config.toml
beta2 = 0.95
weight_decay = 0.053
decay_shape = "linear"
Below are experts of layer 7 (counted from 0) of a mixture-of-experts language model. Rows are named router (the router's row for the expert), up (a neuron's input weights, with its number) and show model dimensions 0-95. Each number is 500 + 25 x the weight over its row's rms, rounded and kept within 0 to 999. Numbers have three digits each.
Before each expert's rows: a language model's description of what the expert responds to; "comes after" lists some tokens at least twice as common just before its tokens as in all text. This comes from a sample of Wikipedia text that the model never trained on. Tokens count by the router's weight.

# expert 12
It responds to: Numbers and dashes in sports and stats tables (medal "–" third place, 17, 19, MF, DF), plus commas and "and" in prose.
comes after: " |", "|", "–", " The", "′", "The"
router:495478536489494499495491471482488552487476522530537504494518514468499459466494488466473498480495455492479534478493477534487470488491560519507506491510461528516515548484541514493528541508497534488524529551486494481505507464539558515516495505453485496480449483535499530507513524485507525488
up18:532514457458477452435475527517502472507500493482489439480498487514516544531501510495515502526503484497493504488518485513472548543492491492481501496463520484513475523534510458462462500513509445538513501479476512502505492507497532502478474561543517498470535509496491510483490485476535477531
up19:502503473537482539464483489493509516497541515463512513458474451503477483525491474500539470487487506487476492518499531492540516478497479486492478444480513434516462501536493489516529504479476534485474469511526526564532500502530492490465473473511538518530509502507469548489467500512476501503
up20:507503500515572496514550506490539527506531539532506516504456503504504475431499489503508493522519526515478546485493496520482508470473461511474480464506522506476555481492529509515513453528469520487488472494464489497507476499484529464472462497541533490486510472488478506506454512510499458505
up21:536478465535503468441530455480515498484513461535489520474505506540487482521528509551489450496483513511494517518479517526462502491515544502501521477538528494541479527485498484479515497492479500487506496539520532487487465488490517478503503515516527514485527519542463511469537454491545496545
up22:499555466445499437467543535514468508527499500483459507447530502476488484476538487510531504522498470460490520516476521518489506515489481478507509471529496504494454498516494504464527419490459468518463499516518493496497469493527484502511491495502529502502509512486489459494486515480516461507
up23:502537493478524510481493480499514540500499508522521492451492457527517490524531489473539470491483507551507500491463542509473509512499517504517478438540494515484483524486542474503517503547524543508475494479491532465496502512483481466521493512488488496491530507546495504481509455498507474589
up24:520529529514525516511529497530510506512482462480473495424496524520495480520480521485519450529525513497492482499493478533509487517531495498460481520470504513552502494451484447522520502499501468484487523492511494504484544481486466492504462492492518512556531487487548554486492495515450498459
up25:499496527480499494462527500510529478516499502500513495436480526506534454493504498487497471539434522529470473524486523488553550531512553491495503505526521533492494500536514502504484429482500514529511514472516507558512467498525512493506511523468489487480517507476496469512530491541511468505
up26:480495478509528460504514501501492479491493481504462476451444497539487499501458538536465508457527540471521497523479552514513507526506504480499461489529484535499440524492529533511492476487532456510499516537497479486497498502479499481437503504537531502486481456528500479507530481495483481518
up27:506547496500537488464504505495519509524523488478519480452506453535495494500530553487486487530467473477490463533553507530477515506535482501449502528501497505528455527540481458533508470475496449489510474471534497455511496482504526513504484487531519485479530495501514505511478475469480486462
up28:497481495506514447498528475557529505546501502463519505497479491507485489513566482475552464513462493498474547499513529528492515537494516472454486488465494453498498501513484508517474508454484525519504523475505466502480516533537464480468496485526475523527491501500537521542496484530516476515
up29:511516525456478463445516493488519482457500494518512489477470496452516507512548554511506484509468507514521492487473550516524511549487502496526512480518495494494493500505466480537479463509489513502473453534511515515464476489485476506481510459564527521482469534508478501552472521513476518519
up30:502478457528518485468514496527552485505500524502466476478467459472467498522507509528520480514485510511478512495461459522497497523513483468498537471481469474516491491513426508513505502509447499494479548467528478484509458484532498503463462527517519523492510462508483493455480481487550485488
up31:523506480504471463462474493465513496489485495484530502493468462541458488488487480530502479527491525498468471485493510550462504476530485547488480494476538498495471512525494501565510459482503453522517443505490461515509507472502470466454477457509524493467489502497474525472475492498475513521
up32:507510456543540545441489503505502494526513492470523474455476469550502497505555511513487521465449534514514493470506512540521497558475499513485505476485463466521533478508513487505519477524507490517480524485501499484520512520507526517477469497493525510497544481519523488508455502494560501524
up33:522535493523493468451505522504509471500481510475475466468466478544513474513499558534543494518482579530484495508487489535510505498468470476499464487497546514479508472486506518498481478507514482477527525463500499491519463506499487496488447500511569489518458513505520515503539477521500488486
up34:493542470494504483485532485504499504534458541466489477517518481507467522532528523529511486545485471474465460485501530491512485536441504518463519516472515500491450478504481503512482500469495488510452478511515551499496514494476498514486470500508498479540538500480455535505459501545448505501
up35:543533498479534469490540487526512491505515486462466505517503501518502478494548525500487479534474503480511506478516511562447496479499457497419530474452477508512480504535463485504512484464510485506479520503509478515496530480507479479477484522461509528516508490460470502493505486543548499481
up36:461493475481491462462501493517489484495419502513497489478493493504495530545528524502521502535487530506503508464497498509492509506487481460502502556500484534542462492508493496543496451452499474507487486475494507550502485483493459468438490458500514488482514509551479539481519500494479471490
up37:500521511479514477510510535464541515507519516510505514482473508517473573534531493474493477534510491542478495512478516505495525525525512490508494516468515527531450515549483491509499514486507455482482505478496516518516445454507516463496432511520508547498508496521509542486447466528500486508
up38:461532490475505474497529467528488511495476463502523486480497511530514477517523487521492495485490517508484507508503462533504507520486470501430471489509499485517511448482492485482488497471500512494503524434525520483490486514504468517452488518501540534533470562504437530512482514501503522568
up39:502499514478488518507509468456495505503498469488510452465482472517528546511540511522502492500477493462505503497518478499502508505526451518477517523455481523517502472499516491529520528485522489507526507467500499534506482485462493462464456497524500454470470481553498518508547502572547470533
up40:489515471483470515468518526534527507480543488489516511514505471551483508465528469526505460533482537503476448471468518508517449500482492526512528525481493541518469549517458511482487478508503547499491552507515486477489469488482506534464460514529505512468531487481470490507489481503477488530
up41:492527510531510461477483497514513549479475470535516453479503478532487494517537474494513485483493513473479477475503519501543526533499480495551494542480475491522475471518567522573518465514514479503528488454528494521460492513501514500508473523518493500532469539488495510501510482542493515521
up42:511504531489512462539538523490503477534548494508453467500476455556500515517498504566495461511455545498479450502496509490465480534508465489502462504479538478528498466491484493503491485484483486470481486473507534496460496528507497508482458503485530525503490522514502537506515525514536475487
up43:520498448523517500481474512505535553517469517503491500491481468514510510504486511504458465498462558497480459483511488494500528473503498488484493484461522500549526490570524474533503486460490468478455481446518519495512506492505460483527453516494526488509482514475484494475482492517516459537
up44:529501473498508514473481512513460524531449541515525526439474486533489482500512524530479496468528522470513517528472501487505487545487465456464467522474495538507481516512531509515501507516523502481463516482532525515496523497479504522452470494551495514459538489533492488477490469510497459530
up45:478492516495556498457553496503462531495490505497442517497538469500492499508545460486483486540493513494474496455476536461471539520479461484497523499477530487535528454539491502482486463496514477511496467510517537537493485490493490514464459519525502483511509489472494537475477508514526473518
up46:542511439494488451483501517550473452512478478515503462467495468489475485518519508531494478517476510485514498512495550497532499466523468523516520487497538502479522498534522476478496499519537481500499514499532492513471479473450516528448534494525536532501509521517494517500437484467519480491
up47:502555500475520498480544460519472471514504465509478465513471460502488471496522474515486484524487505461458489492500536480493528525472473500469503454509494497470503518493479460546455447483503472459521479499551505495495505509517505506487460513539505513486480495550558497501468501511518483515
up48:522508486517435454484480491463538483520508523484502473465503464531505488492489526525479478530447485468476474476550512546491508493527494511514494522482487522554461465512492453530480481490475461483493478470543489490509495522465524515477495519500487525517532523505511508522518450481506519514
up49:532514478496475512461525494494555488518486495480506524531492480500467517505526515534499498509462506496475477486462511536465459502518503541474515534537496449523492522535455473553491453483468535495511465497521511512505514459459475488473505497482496502543525484499476507463499477556504514505
up50:506523498493499456505555496504527529507507523518456462528512472514478477491503537522502478528484466497491503492482495507516486546470531489493487480479526482503462489495475513494470481455498481514487505512544475494563488479431508462463487501468489480492467526521481499476493438456483492535
up51:501509508527511471457535540455491500517497495491461496494469458507511479500519479475482458488466527510480497456545488547500543509494486480515504489466524494518511482550560466490472483517516450510507469484509491502513503525500520525466494523568505508476507518504494524487445501475487506536
up52:548542543485512450451493549526517496504506551451474501499524501509531524488539528498479493493496547518492488485480519533499460537502484487516512548476468495486529530506492497514508479472496550502462494537510546451529501461514530522486498499484481514488487502522499531499498493516532509503
up53:483540500511519522468498494523545502533475466483451478447525501488506491492487540458496491523512506484459498529457467502487482528516460478512518499477483510488468532545481455496549460449468513501513463481497481529477492501462498500497475504529548489504506502493509493474538483489522488539
up54:553547553507526516477527468499486468523453489495495489475516547486472491519539460510503464478499511512519513511503534501455479515500528521499466469545455477548525480530491491493477539506481505496467521492542513510503530500483495475509495481511501494478516520493518537540525487546506456491
up55:533500499506520475500504525541495439489474523477507480466519510510514502518484523556506516484482528502519477471511519529504514525501508478518505467472466478517476459484521514510530482511497481525452497494509514508509471493536506494490421546529564488480520507511482551502528532515458502534
up56:498529509514533466457529489499497518545516493459521499492489436529536502463565482526503510471490552437461507486505478463468483532489509515511490451506485488540499488544485478523492484502516482469502510522536470493501526489521497529490470510506518471485508475473519536511468497511495510496
up57:541512520517537508548507533504499513487483517498491471479498539527561472523506513466478532556492515509486491497501494534501496534489509507489528512495522471477555509500530518491521456492485450481475507448536492492462508488527486496463460511492536498545471527513516506516495517529539484456
up58:517523528494484493509472479499494475508512489518479502485502481522483479562484531530500497502475486478508483527547526543491468489530487488534502489451515486551485518564452496522493488496551500507509494505540507525530495465480507504485504523545521508470499490482469473431484501510443481528
up59:505465506534529510447500546529462448539556455482511475459488462502520467504508485528514530496473462506540515465464503480501502527520486495498494503475508508488500529528529451498519463514539483505503491485489511503481456542520475490511484514509490503519446475504513513524531527502511530492
up60:527507494489474473506541497482523521475441523449478485492493496506490505520519514540543506491502462470466449531492498555474517502511524457509512502518510520557499543515479487474520468523497477484464511522501495509520520489501484446492459523485509475496489487553497473493503520529526464539
up61:446504528505503450465539488509540480478519542475461464466507486536518493482508558494499510489496527531498472503523518489451477513479460469539528485502533513473474493515452517542499484553487515511495514515515494517470537516483488517438469491480491511510470490501523533504504504507505490498
up62:542526477527493476464531517515509485586491476492515490494498454532464483514537510528517483524498488501474462464493491536512474498491486456527500518478522501493480501455501546500523481504528498469496493515549539485510481476467533508426497491522506478499508515502511507503477460524485513479
up63:471484483534524492484533535520492487469486508513491466508499513506464492487539490523488528472486469504491469487475529543534527508548479473499509467477488494521441515494516479506495461473507465524469462491493516518497513536492523492511470519461467546485463503487509559510463444518502461501

# expert 10
It responds to: Subject pronouns and function words starting clauses (he, they, it, who, would, may, not, to), plus table pipes.
comes after: ",", ".", " \"", " that", "'", " where"
router:503489506523473471502478494524473511500504477475477472512544517513503478509499482516550453509497478500527466541483480526519559516481536507462486466515520505490480523539516468494522474500532518512525539512489517493442516481489521499495505461586511537533511467461505508484507522482470493501
up18:489482484504518480488481483515515525466561459513499475518532516496463502518503492550504462494489509500502457527483516534548516497496501425490514479501505500449509494489462454518513479484516500486474542535494477499497501522520481473445476540542480540500486472499501477506501476507493558500
up19:490444487499489497522526476482529499501504492496488481499517494545473502513516486531511439534485501480499483542488475501493513490490485477486526482513493508490483467525462458528530491524515480512472510481481507465500469471475515504522479457559521551526504476454507458463579502487479500521
up20:496531506514480494483517514500495516483569450463501462503502504560462525489503485540458521496466512511513485493518494553525526496495522472476513481504513503540539461520473492487475497480514524469493527523480495469453518519486500516512481530500494499515502491468561436484487521508514538511
up21:533455456501510510454479553522490491547466487496490534479494471502521502488545472465497459472544464519530522500520532474514525470494490494516497480510485508487516493521564486513539511508492525494512460500509495516472541521498502525533474545484552511530517509491501492517540487497462511510
up22:501513481525460475514513523482502515495484510544466512496504516504497496532500510487546438555497532494505490523500471509516542468500519474483469481500536445501474481480482472513535520523517460516436529480505522497489528487467502496485509493491488556550515461490524512486496480472475457476
up23:488483514538463511525489547500515473486545523511412440498518487510494504529510500496494476527469494506504517520518456486464509478457513506501469506533516496512455515490465484473498458507512486521530512480463500546482512526478492523458481520515521518520482509466515474478498463475465485488
up24:498516477541487497494511487535502497517512460482544489506521503496523508491505497503485466505484496506494489559529490540512539460478494493463529522466511499530511547497491497528510498524505501546472489564489516510464485493444485485489492466575519517468526515441507518480503502497457484528
up25:501563483502503495456478518474482476509501550506519511480518465524485506523480488534519513523510471514500443510491483528499490560515499491510486507476472506495497478540477433479505494490541553480450508467501486523514511474498513490471489512537514495486529507463477504452483485474530501548
up26:515510460485525514480469467506488488553529469481457462454494476520506505528482497519494498473477497502479521518520489518524513460521499457479495531503500530452534542509499489495515423463514536524543466504491477514520532480455528468486484493476488500460479491494481494508498551488492502492
up27:492495488521488481470528499495455524526507474469509465491489510486507489499517493494549444507487476488500518513489457510542557511526465499500470445511488477514556479523483474479536525463513501515477507487542501522471501518460527518511499487523486556497514472494539464510486494506439488476
up28:499515486494519487466535494467471480513509477467511529528499507541493459461510475531522491498506518489527459541484477558474488449514501506478510465523523522491464507509517509524522486533550521510488498479509530512500488461471474476479506502495499479478509480500537457444481570499479485477
up29:508533510518503506466489468541561526501498527525487518515475498536493466506478514485469460492468526522499496507542458519538489484446498516512516478482537504519481494513471466520526486510450488539509487462479494502483480468492455466462478492536479552493492493462492463516483473495469491490
up30:472512499495495483476499531492482521493491460504462469472518464482503495502496430525473505545467518494514478498546518497468491490531489481517517522520521451522525469510484494500504499546461481555506482506504481487483506515492443533462501514528553483484515521491509476553520511467513471461
up31:507469475538491501499498467553518443520518448504478481488540513518485494519499493506502460544502485517492499509471467500435528512544513495455515474479522476522485494507501453488522474510533498510508520506468505450498523545480510505507473485553489511553523491489503522469513517487494485457
up32:529531459495525508511484532524506494510502500495463501493494479513501491517502540502490507534505480498504484540490455483462473470457526531492515483508533474490457511509516490508515473497538479496496517518454504545468512469517472498526505468515543501499446540457525480534504505435501432509
up33:493511474536517507514521483527513501461471544527497457529505455479517479515483494483517470521489494465478491526491487526485478563505491546488504500462513471533478494539429490499496499523508517529494504529493527575476496497495505489530513486535494505492518498505539462486467487511491469549
up34:524489471563514506468487490489482480489508503514519511521534509549501446501504489506490495514448512515510532526539483532486495509453523492455509525497529465494514543504501455527522502496497496510446492501506516507509492485486473535506507512525513535469500550515514499524477492450431515455
up35:497474524504504477547517483500517481494470468473469536474516486499470494478502475524533471538466486516511494482516440499473484518473498474457454483473541498538446506511489455501525464494558499546513539480482506498497510475488468491498518524495513535491493487468494497490492533484455473469
up36:524473485491460469504486529504516496484495551473483498496518483526498499525506522531526455499505415537555480536499473482524494484499523474496469462456501514503534543504515474464478486547538485490462488507522525492512509533514522495483498513532469494543507506492502492511455519509467472503
up37:476499439495473521456480461483475526527506463498500515507510521491516515513506537482539497500506484507475549523486489543536470515474501508488495533497498510468523477478509483523535472475537510511465454505520461510511522474531517498443488497534498493459481496539519498475490471438463498523
up38:481499518524455517531521512539511467510520506508503475431527516532517503528504472492509442474529494499506497514482519527473549470511493522499503469511518468494515478532518473507482513482523495468489495490470512502467485484465463527470487452536485557493486446511460501455498525500475483512
up39:531459458473526508492518483515488492490497539502488525523507489484496520526497530552494398555490503538509502526482491507517513511516518518504489526530522499501513500485497514530449462521487544520490522538487454481522512507487514517449470516511486506499501517462490476530476543504511500523
up40:475532505502502496497527436500482499506484534480505465504529463508543534470484534538479515501477519485488488536478515491437511500492480488511491534501505482519558527492500525493507488491420475479488493482488473478504497499446517489451491522500509530467515482515530488491492544477529495455
up41:480521553513494473546502515462513538525484551498468528502480495491530455470535510543479502510540537507509518514497481531464521501506493511505501483514507511519457493527525511518511482472503485520498486537503504569509492497486543454500505517507475527487494519458521513543526526484526467449
up42:496515535503554469523500500524484538481489473508500517511477487506483460486505469546510510550521483529494522514501467501525493581469493483476494492480500462513478475470476521500492459540537504531510469497508512473487441506484478534500505479475484514524503491448490497469471526510458467486
up43:514519517540535427466481548493484545490493452510498490538545512511476536503514477485491492509493520486519489532523463517500477474508494505555516457524519502446515523472530477492533481488522493497461495528507562539492512519491497497512462501507490483528521479510512531469507477517510487512
up44:501515516521473512524467483508502514473549493527485503516510465526478491460505435501517483516510480503551455518547448517507503521471557500487461516475555465493487512486470494540492468471522474517496526463483525485460515471530459495487509529505506509504494523490517520470513490484483480521
up45:567533493485531508512465533509493520510547547479453507508520525489523490488524461500521493539498434515524489492521503538515544550522481501472480497518514481456489478542476479523525504516510515479500518508498500491486550507496502480499492471552483497531496469508497500494477523498507464549
up46:490511476495519460480475511450480494485521497505539478475457512489481476519539486538483519524501491549501491470484492528482473525551516472496456502498504513523496521505468459495492498531486459485542476504463543532517537488513490500523494503534521554443483480475506472527470466517498529483
up47:481519478515511454505491501472515478497562483461517484492500457557522493541497518499486468555458475478493475460506476501493480469496499518483515478472535458477498503531538498479520488469552482512499478491533484494512465513477502477462442487507511506480484519512525518488482510488506439511
up48:475497460528464490511469528469511434538530498493477474515504483501494501524541492491507481504480489506484501534553489527542485515487518510469536479528507476450496498499541475539548471491503483524517518529474515508488480469528507502467516511519484501500450547459495492494513487469472481550
up49:504492557502453483485511505591500490473511493473501479513523453514488489533483467533485487482493497531501492525501461481491508513479470480504509477477501470544508431513549509503437492467526483501549535499498525501477486500494507459462491499515482529500510485492516521516485481521514484497
up50:463497496507506511475482454482522494488483484485523478447490527527501542501503524544552470516506528507452475496472507519516537470481476525471472459518494482468507507526504523512482494531456506478508524505453506527478515511532482517462494495501474515505528455495531534499473544549511461480
up51:546501454500486515479498468485486496535509510528497474513496520504469490499534504521515456491465510473489493499492524498504569516492522537480519474478499488502512494474508504483476512501567444543446473481503513487494491490486505470508534494497504513559538502488554488427529516504507499502
up52:508516476489513534455524493498501550495536527549520459500521490475500489503485454506490491521508479502486478517457463521492509535478436480471489494493491467534518509520477499505494471517501516487458505516510527489435499491477475488480521446523495515524472485452502497526495455477517451471
up53:497495506509449539498487478552485490503521512476483458491520492445498508531516541543494456489498499522508518525519512480508520495491523494475502482496493468552464478519519488546458504486521443448524526491501532494471493523490493518502495527486493558458476468458500490494486485482454506492
up54:492548474510495512510525483500503518487501445458494464500512522564498485529488471473509484503508511486527488553500455534493521481490514514446516512503506465517488494514460504460535480484525503522517534498497533519503525489468505456467481453533526523533505502469565514501514477488482483519
up55:494512530520498472475474490478474494540497518475536471471503494529497546505522509505531517542498516530477505532472477502500517489511471495504539526466525506536472504493518454497507474504505441501436471502527464527512498519528542491512488488500493519453508539501465509527487520529487427484
up56:445514469534496479502543525498534483519501516485497461459462445501474473533495513490437485506454501508457479470508497539469474517492527468481560502484534473553524463552530517499500484508494486502483505510522493516473496486505514507512489512490536490460490506506511512462486527495506493508
up57:519505504542464496484495484482520477479482515491457497489520473483488529521488526467471460465475437512488504532477474519532499523509461492452522493478505452490494505529491470507523464468491470518452452492469515523464480520501538518460490475515498475535506476454508486497510494446502511504
up58:532514502476495515491526538518465497520507479463502503481518465536522496500482466536554451514543522483485472518541497522540484420537500493505490482489474479486523520503524493505524494541529490486512468493538498524500481547489459493461520491488503517517443528521525511479491527508498513506
up59:474489501523443526429513532473542501545464509454520520492496479517509532500514503490504523524476502501485471549510501509512519493523505505471505514496565498492507516493522503509527506507479453533490490487501535497482513446455456531519471460501513511490480477463501515522494513445496494525
up60:475538439465536475470484458474491531492484476499483533469504497489514515541505535481530504533479463512497541533496475505489475510499455492504446481454476488517506507499497460505538475488523465485487506489525506541500460494474502516453465505516482508480482522554487522496502521524503463513
up61:497528494548536455464496542494507489529514509439530526495483451499542519479524551504487490480447503513499479511500493501522518534528467461518499489476494481545499541471511484528521474541474498470423479526509499489520474489498519492489457505510510516480481509499508495474498524505477493512
up62:492528490475460507459467485472503491512514479539489459504482524505490540500502495479505506525498473497489516553510516526535449513520503529512471502499502524519500554442506460510490510514511476535539527460467512514526511522474483468443522509500496505481469530448485520475515468492526469534
up63:521503494481464498509510489522545511493486506475538487478528474551512452518517533540527491506447472478538492536505468508475481489526500506483499534504522471543547508515449485510532518484526495495495513491470501522505555471550477487503496517519522471508529511492443465506475502477466494481

# expert 6
It responds to: First word pieces of names, places and species (Am, Mo, Lem, Bang, G.), plus decimal points in coordinates and heading "=" signs.
comes after: " the", " in", " of", ":", " a", " The"
router:515517508532480518501483534484501428500539522454448492481485491500458512548523526511545464520537536470487463501513531474503540493486478495522490498491506496527484477490530516490523465514492499499518497509498490565513519540462544508492478477532491485510475539485476476528472501519519508517
up18:533524522515484505478516547484487477536516479469487519474498497493461534468489501502508496514510455501530490467470513553509496497474483461499460483514491463529509500578508500536516454533498504521459490511511528487498457470466506472463500526523502517528448462502517492477482519531495482514
up19:458542531516507467494492501527500474499514558530492507457516505518474493529523518495533490483539478500482527482509514519453592520479489497499489487489506494499479469522507547463539480521506494481494505485481517561477460519517506458493461489490483465481484509515500468519516467513529499490
up20:509496543534499494531550499502522496507514505525484520520474415447518509505554499498503474520487442514514498519505493498507506480514494508542530560506545479516454502519470524473497509505492478477494505486474514528465516497489509470518472468490481531501495513480531477559504508465516487522
up21:530473513470496431523537513497501470482467525505502521445453502497494517533498502508464472534519553463479505546530518495516532497535507505518483480483504491499489456511518514491526480478490483514482516501504528522497499503508526482513517496464490523549514556514469545456469461515490497528
up22:514514502509522486535517527518530483485513508479484535483512490462473560544506490474487521568506517496479515541499493485503519511551482501510511435509503504536481490485504516493498516487465506518482512542527500569519513514520516505502456502523534464448519559489510498517495525509519482525
up23:482497505516538464457566490481481465519485547503517519486492498525508500546494514535493490509539522497451497503474503498480479493506456474530537507466495496477468498514502488509521516510476536513505522484529487509484535476485522466491490438552538507479516523499467455528527477524539527493
up24:499562465544492534471523478515520493472481461475471482495533490546528494511496489487485512475465517458504484492521528515541531497539510509512526506466488494475508497503479536534513482496539570493513471506472501535463498483471527476490476479538530514519507488505554514529472514492478503485
up25:522484492496504515500544496487523484462508492509476510518508460484465459527523459517540539484546521483485465500505489502469493511490540555535496480509458516511478501528508454532496498501469459482481473501442484539462501524490546525507454535506500500517469487496482497532504492500520452488
up26:509577501499517526525518528558488476511523484499490467437512518490469504514488468505531499472516531502483550490485509505486521537502498494481500500503507442483499517483457542476527458497485495537526480480477508522501487532523497477502470505521521480469477515466474496499526484557466507532
up27:490517517541472496508529476481526475533507540468504474497499502493495515491519508532527437531516531501506495483488467489493540493516498442485518515473480505500477476518540530481537493428484547501538511529499506500490530509427501466499480537474513482487507543494529493522478505518473488508
up28:519492479488483527489493440499516479524547464470485496495506456546538486522514519519509476483466527499475503487489527525565529542478482436506514497538466508464471482463539528504498500519504517490508486513471506523488510548493533482481497512473465518458499483475527496510477496538491504487
up29:536482520528512507504499502531506432483511500480479511485497547485458520536513492515495460523503556451484490544464496523462510509506527468467457512484472533538497506514487524536496450510518486484497499503486522511519481523476485446491523457525530483514505506542505508483483511549493483500
up30:492488466477465507470476473518483511498543500466535504518442504509517502484517483495533516511497546498545466491505510439503525473505474461527481528512459471515433533529496503500502489512531513472488506531515474504508510496497470517530459540515542503504479510507523519500494527487495571515
up31:502519504475526492519476474480511532467495432487526494476478514495473532521496482500528528526508507514477508532442473500520462535454483477541499555511465559476492475502515475506484487478493466499478465481512456503510475481491508489478451455472502445508520513489497483533512509501504499485
up32:441485501494462535512552482520527474507507456506519486499490452537487500571491519520437491455490485512477508481496500485476525556473481539495503496509476485468498490454513496464489471511495496507470525491526508509505499489527545528513461495529516509489492507484496497547507501453504513524
up33:504496507466511516457519522500488483512528498516499466469501464505490529517519556509465508506530534438514518498548499520552521480534498473564504499457504514518461488506508519481505509507477505506496487563490499490460466540467498478501497529520493478509514499513541474541449477511506485508
up34:480505459487485499496507517492495508507510488511443502484518456515469501527494579505519483531516487515482450493522498517507509523503487474503521503496463503528460520479544496550496498479504443498532513528515456504535521494493519491486532459463473524473472486466504478537516453487492460530
up35:470469513527463504493537501454504524534464487491508481470540523491502503492507560482452500503455508484507522506480514520524552529533468484479534460471537516492472508504549501481512497506520490481551509474526509529457525470473488492482507505504545517523534536521510489496480502489458503483
up36:472514488497461490549521524520520514491506512482475524488509496489517503507505521457527514537505480476494538510523515465490506461496496506500446533526506460528503537484537492451488524466481491480478497492512489496489477498458473497438443507503505485477495474459502477547530485476448471542
up37:533491488543481501494431505478502484517519532510453528493510471484494505506513541456551522509497474484510458498513510504458497447498485505485500505521488520481530493541561531503498463478523524508481452521498445514481448503502514480499499517470519528481525514506483503523506500479495496555
up38:516574498486478521477505508496489473459526486482521499493443502522562512480522543515500515517489468482505496539547500483497513472482528504495505528536509516497527498519529474537486508503552527507515539484512477529468448540490508524483499509487543472503506462498471473525520494489539494475
up39:461542466552527466496496541523505509522485502502505477491514503491489521501516529537479517485503485489488488453471482533540477484507507470529492515493514522487481470501519556533492448481525509495470508521448459488509545475520562546530461500558477497503490504500494490490502522484491500518
up40:515530519535459488519488471491483452487532508485482478481529488559502525521491501521464502524505530482484515472542512515502526535487472525499530491510464537498504447506503519476484463517489504522498524501452482520491473553561520496492437509510529513523494501465517502459486497483461511494
up41:501461449521469531506498514491511531475494522477484492472445491500460493512515519505511486525503515492517519520484501487483488549482526507468504507462514510509563493498508521506521469466500500465443463538505528491492489508485534477511464447513493503521464478484476487516461461547442479507
up42:529530513500497507545448518517529519484508470482505498463489458480486521503501500524467498495501567469502510521506488495454522450527522577479484512433509513529481463491482514537496483511515485507544500470526514535523462496479513485512494494520528507514513475508505510524457534512511490507
up43:501524489504508541496505508501537453504505484489482480460495534456485484529487528502524461475509479518522463502544545514507510495476491473526478468546479446496505505528581480462540479485523475494512513512546484533530474515461484493483481482513517515497460480493481502496497475484491499540
up44:492486522558476521487509496469528478466501489464491496509457501499454485527543532515506483521504471434489475466509543520535522519478480504500513490482487541527516447513522486513473482531510525479543494497530484548489525536485481525507506487511493459501458487490483531513508467528463482509
up45:446518509531516510521536494480558521523491484467443492446468480505448519514468514498534501528525471538500455467490475525508505492504502521507460456462481473489534497474497540479497518504527523482507520533519482502493539511496519505482470511533513538472526524472501490527510491525481493496
up46:472532484484473497501540535527522463480566510485507512462491494498491478534535510494484491500513527481517500463533485468516475478552483496474464567510531494513515485511490497507535495486512541486505485470479484495503490506467542495453486460507506458523480431490529479515525488527509513504
up47:459530514459492509497553493444517458518511496495474480492488489495464521524507501514505447504518524499462467509447517492525506518478500459474486510539496487478451481466478486523477463546511501474534522530543489507506517525503511500516508505504466484501450511448487473516470500516497519544
up48:502493529500502511503504494505454467535523506471469528479521452521484485540540477523462505482537539532520465502517527498508487508493470469496503518486488516523465502522551546540516453488497487488561464468474470471527509494464506500500501494541499540477496506505497526519452495502488540488
up49:505512514510455503513517458484513496509523493544547539481526445474512503514493494519480453494534510486485474524517501537499491468503493482472494523498539524480523510524527526501514504468493451501468495447514491512543528473522505503503485491542471521475559490499522533528470491486560522532
up50:508515469509509507489484485522534543539497486468538519482548461517491523491488473497429499495483497498552523510508546509498473507537520446463487501457527458528472512505480512485469494477514530498472510489505518482509500485508487507468462527490551521497479508543514504458476502521463475523
up51:473505524504485512501564474536526481520503504497521482477488478514469536486515477531522527556521499514482520489546455479488523486508501500522503513450491567519473487482546499525517500505473474532494523495488522499511478517472514468517484501474496470496556470528522511494457545542524501483
up52:529526484503489535512488485487503481522528447439480525514520492503488553555508495511474446503489513478469473535480521510475510498514503472502495514535494513491481499513526511501480498479528514526554475543461518504490531495493512494441474498497511484491455509455479520549524501506511534546
up53:512497511458530491500528483467536462581538496465517463491478486497462489504540512482524456458500533481506478515496488472526489448522485508501473539509511497511467526519529466502543500511519480473470513520483451515483494486493470480501509462503501482466521503480499527481465524472529519497
up54:513508516486511481495509541499540524512487503529556521476511468536494474529497478523500503492479521493447465492520486517462473516494493476506480492481483437468492527456486509530508501478505491544470512499538492522496516513500492523475495537495549543501549493505525548458451528505512515542
up55:474540521476474493480526458497472493549531516479488541511429570531481546536519537499495495505490510468455501511485483529511520488536515485517468484527507506501511509516481518517493467505507536493484508504515527512466527492494486522478483480522457512491500514495460507513464534527523468459
up56:511510472503496517528473521498477476480532501530479536474513484495468536513510488508508527529469475479494462513524513541533532523477508463533517451489512531523483486466508515519498501509469451484478510549540502530453496571473506461475454496487528484505476493500464512489496463468510500496
up57:477525464473499500542516513498545500529484513503525526471484484530477526515513512485499496523505507500454521494492508491515481548491479440509497517517515473494485472508546500505525480537486476498519506510511473474524564470468581507472513463542482460507505502504475455539492484465482501500
up58:546508504506484514502494498529488508503478512434520505431458526474515489530547500540481474502514471479493481469523509496522521504516473475465492517531504467461517457485540479499508481508477508488529474500491496497510515536527530515516475478509500558478473525485480439555503489527495502511
up59:531513495517485481508544494496495489497513502480524517494502473495495504490468502489448501520517490493492465500532536503452499549524524464489508487495506500500451498497581464538475504500539489522505475470541523462470479450463491488476465523491478483560518452492464507479498487519511481488
up60:481495501505506529511536521501466433511537483480505528489476464517491516451482498531515477554498507510514464445520521522508476486501458503500453501536494508522461467491526494491499501507511519482504522525521450547495546534497532491497450493458510517476516536483500486527500518471523477484
up61:481530497553517484516531524493491459523558572523489540461504486490508487527538490493491480490488497503470535539524511505488500466480494495472532456478501528515492495453491487477530486503500496472503492511471472529489533496493492514471527503489527478464517532496507512501476461548503433505
up62:481538525500500476497485527463461478496490466494466513504496492504450477502508480479529531556526532516509522486508478502484489496509485487525497487498471443522488465495517508509566456507506525517511489505507482519478491525479530505518500451489514510481453542542489500528451524464452480541
up63:498521515513477510516510505453467521501496486474467519479500492524489498507526501523465463520533488512525509502529518516495544495490535547530481489507475547527513488529442528551526501480535545513510490517471483549480540515477566512507479522534513489499482550532474487518475493474516500495